python train.py --n_layer=12 --moe_layers=[0, 1, 2, 3, 4, 5, 6, 7, 8, 9, 10, 11] --router_score="sigmoid" --balance_loss=0.0101 --balance_bias=false --init_std_router=0.00891 --tie_embeddings=true --optimizer="adamw" --lr=0.00334 --beta2=0.98 --grad_clip=1.0 --seq_len=256 --train_tokens=307400000 --dataset="wikipedia_en"
Below are experts of layer 8 (counted from 0) of a mixture-of-experts language model. Rows are named router (the router's row for the expert), up (a neuron's input weights, with its number) and show model dimensions 0-127. Each number is 500 + 50 x the weight over its row's rms, rounded and kept within 0 to 999. Numbers have three digits each.
Before each expert's rows: a language model's description of what the expert responds to; "gets" lists some tokens that make up at least twice as much of what it gets as of all text. This comes from a sample of Wikipedia text that the model never trained on. Tokens count by the router's weight.

# expert 5
Word pieces and dots in list or infobox entries, especially web addresses, taxonomy clades and foreign surnames, such as github.com, Spermatophytes, Žužek.
gets: "s", " and", "t", "e", "k", "y"
router:533578498590416448532454456525478509487510516486477494454607520462466425535464573410469470610405479476534403555464518502567519492482454469504553510409476486396470454467486507525511500563485506594500546510439537457496451497475536509457503593477458475431535576452534521522415520557501492564516546483426567527512545465459598526515501431543443442605458458371586485453460495534462621493471
up4:413506595525493478515496498545491423523529410500502542456584559484604452507522443510527466557505593497529503522477440496470473500560472522446425549457466545527518512496439607594524535495511558474444470506424510533459425465540542478434584447450495453449477430501477482420556544528546517557480631618495510434483471422451499538425563518434472519492562584498527555604547417421502431502553
up5:545496424493548432411493518455485469470484450383459564518546542557556500474473504420451509555508495512539494532491614442493519544572403500497534481508492492356507509498396476456523566533565504555483526525586523512519572453536391551550492601497468495528486566433440447417447496510483576598509592528449542483464566440555511515549508460540541531431527563503566498389465475560463554530472
up6:551540401491538547517483478528482560415508489545534545488508557498539509522455532452409496536394493578524401493493502488505496460429453537552506440508560564556452474470560603472504392502468578582456438481482505594530552530557490389599423488528499503403537531532510541527548480504578520535521446403564476557443443485434580471547424451522531451554497509511461577473465559585477576447498
up7:537548489531560523519465456488545520547491576599490443474549420542520526514518548520521584554429512545514484567489482568500534502414502458474565425514467486479450510508549466544547518546475502418520460440457538454527499430556394474495527621551461516475519476424593459431417453453451448618461489502420455448397464557519528528564519414540535491442425487420467557459537436605439560554474
up8:543574443551518478491597500584455406478580491519507540447460490571450533483456520546420560505542499540489483481468506511519488431433492499609526489535546550453460593508516488534443469530548560548425436492515495547465515445442546421588426501463434461566520426383555498460497496555527551495421497458537510491462484454601544612389532497574631504429495482479548462485555511496544449503427
up9:515509465455504497596430515544411526534530498525485517509479483522485415505534564362411476570519483412548447495516489497582444456528472493548507489520476440477526514435608520477553482505486489500457475558470575488458384553464431467411408520461397477424473600512463511502535419512484549556580472419505608517521524530474518483528455459506501478569437553413596495517516546490467582554397
up10:514403505448524493529437419440549541498508471541522491456521619487581512468526467483454421492463504487465481417605505499493468576509408458561536455471521544507392515445502532460492491493478546602568440534415533576467497594573558519528494543478565470454489584492510533513454534487575462465583474494525564656459607424559511440503450447563494467564495502465494562411523510486497567460486
up11:552503433514378522562408506556534495425444530485495488506497511480475489457500462430452435550517501543546522549489559438515513488448482416470432459480459511476477506499383486573510581520541501457563490549528481520425528546526524430482501582441529610465500541394439585573535457490527540544478581544521541590471453519399456526584495485505523410516365512507522415491396597519523553504501
up12:527479512434503438482513523469494490416423538542498485488508456498534494521514516426515496440580487556545510560529508480525561515599493477441481622489564511479533504506577447578520515425482527448491480528448471513581528455484453527540539565511566452552626553447494616549429613473444465592486537454570396473452588487533521441477577450476498475412498509536488412392473473587437536425512
up13:560523449437632474601466537519518403449634378511521519468432558519535493523486465543465464468465516494511500522668452478482535445559528434456525543514533566465493490547555526529492525458514535533461537541390564482591522513503565523489472592471472443570472511427498461394547499627553530488450467521439511446518561577467534492584476454494479469547461463452500513497511421474499498500490
up14:482528462512481492537484427512510548522528552422586497354567492520519454495467525460395450521445542433459414489517503448531466549524539378444528502496526506473521499526502469472546496538458555516507481434469535581548525494554531566460504528445564415482563615509579588522460526505593470554432531612453514465501472470594590419467502472554519468612501441441559527433466519508521553401502
up15:637489467475422496541600510507505478430441486348510472483387590653470503496572521432529461528499474545509528532482519436522537521448522477563489457521545536419472607439575473465490477530484519530570493418467490470521526413503544414611453448482493430473554479507581535499527454476573501473470595466531531479466533459457480527472518492546529417490500494419567508533461512523542463501418
up16:524552532510530528543452514437443480544505446496487574498468515449465509571536531533437545566525575411545409555534469545527495507558400542374574484476445532541431545467573458490417502471535565571416476562434473535466450486533598471603492611504461511588497526466507517448453439498546575537517543482493463449420491494587571512485465424543533544537510546484577456445585431534432471512544
up17:560463473440504567491512401386599524596401459490489452563526571454510515532473420432533561543396542487503465531529444439464453496470491522489462511471506409413613525552458471575554535407482522454496556526479505471590499519481559547439427514462524424560456512504536528522583525441450468536515500515517441518561470487447461428420495440496517387482512475550462444430478413510531516575539
up18:501554485614526515483512505499479484515514463462502459457523524595475528617431407445484454567502535519478512516557474393492460532470519405454495507459492503452524485579491447480434468469421579524523493379499439527455536440468580471416459446399545493471428614453463546505494568562578490574444580552402557526529474543432546606471612506468514466553558510452501456497499515524486457488506
up19:561459488521475490450541440569464504525515511550603461448511516577385527469499435529580462438552483505485448381506444487558484528504424382514489475468502494577469559532447512558517519540486552524525496504503562444534411508444497598487465564486531393570428529468431435551486483512597552582481478509616595527431525515533559434477500485479496504643400460473484470494497505523477517447456
up20:479481555454405564509485534495526599531445405527474556499474469500571571451576413481439456480504476497503439462510472492503562493499449533641416468495452516534517462459560413527527526578622528572498552487484525513481496508415572492459514549543471494524471526514515528520374410522541510423446568592519489531458509432534502415430415459444565425528551566483483509455530477416463550459566
up21:510468434494481364479445525456471467387538577496656455492534486476583520475411513502447485629457447462448427559494527468485556503525458522482476490413418506507443448530501467503526554487455454548459562511500556575460454490508580518472431563592503480430474502546547505548539383444569483586512473524424484618445494497457477480461474439428433457502542503516520451446499550472489519520465
up22:537584485571385520480512513565448449519401550492481474484601540471511515529449475400437447542456542564529437527453593496476578580493442405518529507487526519504507513550481428610474474450524545478546511531539492479460486441488425445576478561502505537468506522456471592478512572520458478611460517534453478433539556430534562497510503516464475479485397586439525527481348518591456550457483
up23:484502559505565511471525554519509518522530489425529463507509628485535480431525595608544485417537457432492416488499442588455453488476337532548557517442561496496443483431472476564556549544425496553498485405529481404482451494484530499549549568497434522523497447459511447568428549509442481522537478529574536395511561490543486474434520489523542475594462553549447435558576472440412473513509
up24:626538535560491517484461458495535453554420490376477475569551546521526465559503483507504504445453502565440481579517509459397594512464437444402559522506536573448541552484437487479506539433503539551435500446395513473515502513466467509494499567551497534564445479459406494518446551489462473525458488522440553370412536473546660521530472456517509478546543474517515451375482489557462555478512
up25:475495489539472468458498533519485502570480518481495424510610515445510548495460524537424483574461554551462472495506508462507604481440407420608459569467469453432446570502432534471486446428526503503510475503495518503512460413617517489587507548449347554510576476495483498412439553498454426508513542520497451401529473399549575561505461482490483497567401481479494514511501458566385591475503
up26:527536438456564476483496557545501537481547500482486507366519503576476464420424459508558390524442589553551502532527544468479583490508467487470476566460495530464398563564448595650409558446450477508487473487518446453474475538489509512507426539505497478541500456464446543506482561472599492574461450455442488549460405503402471491507547450459468469511426358546452494520564466476535527454546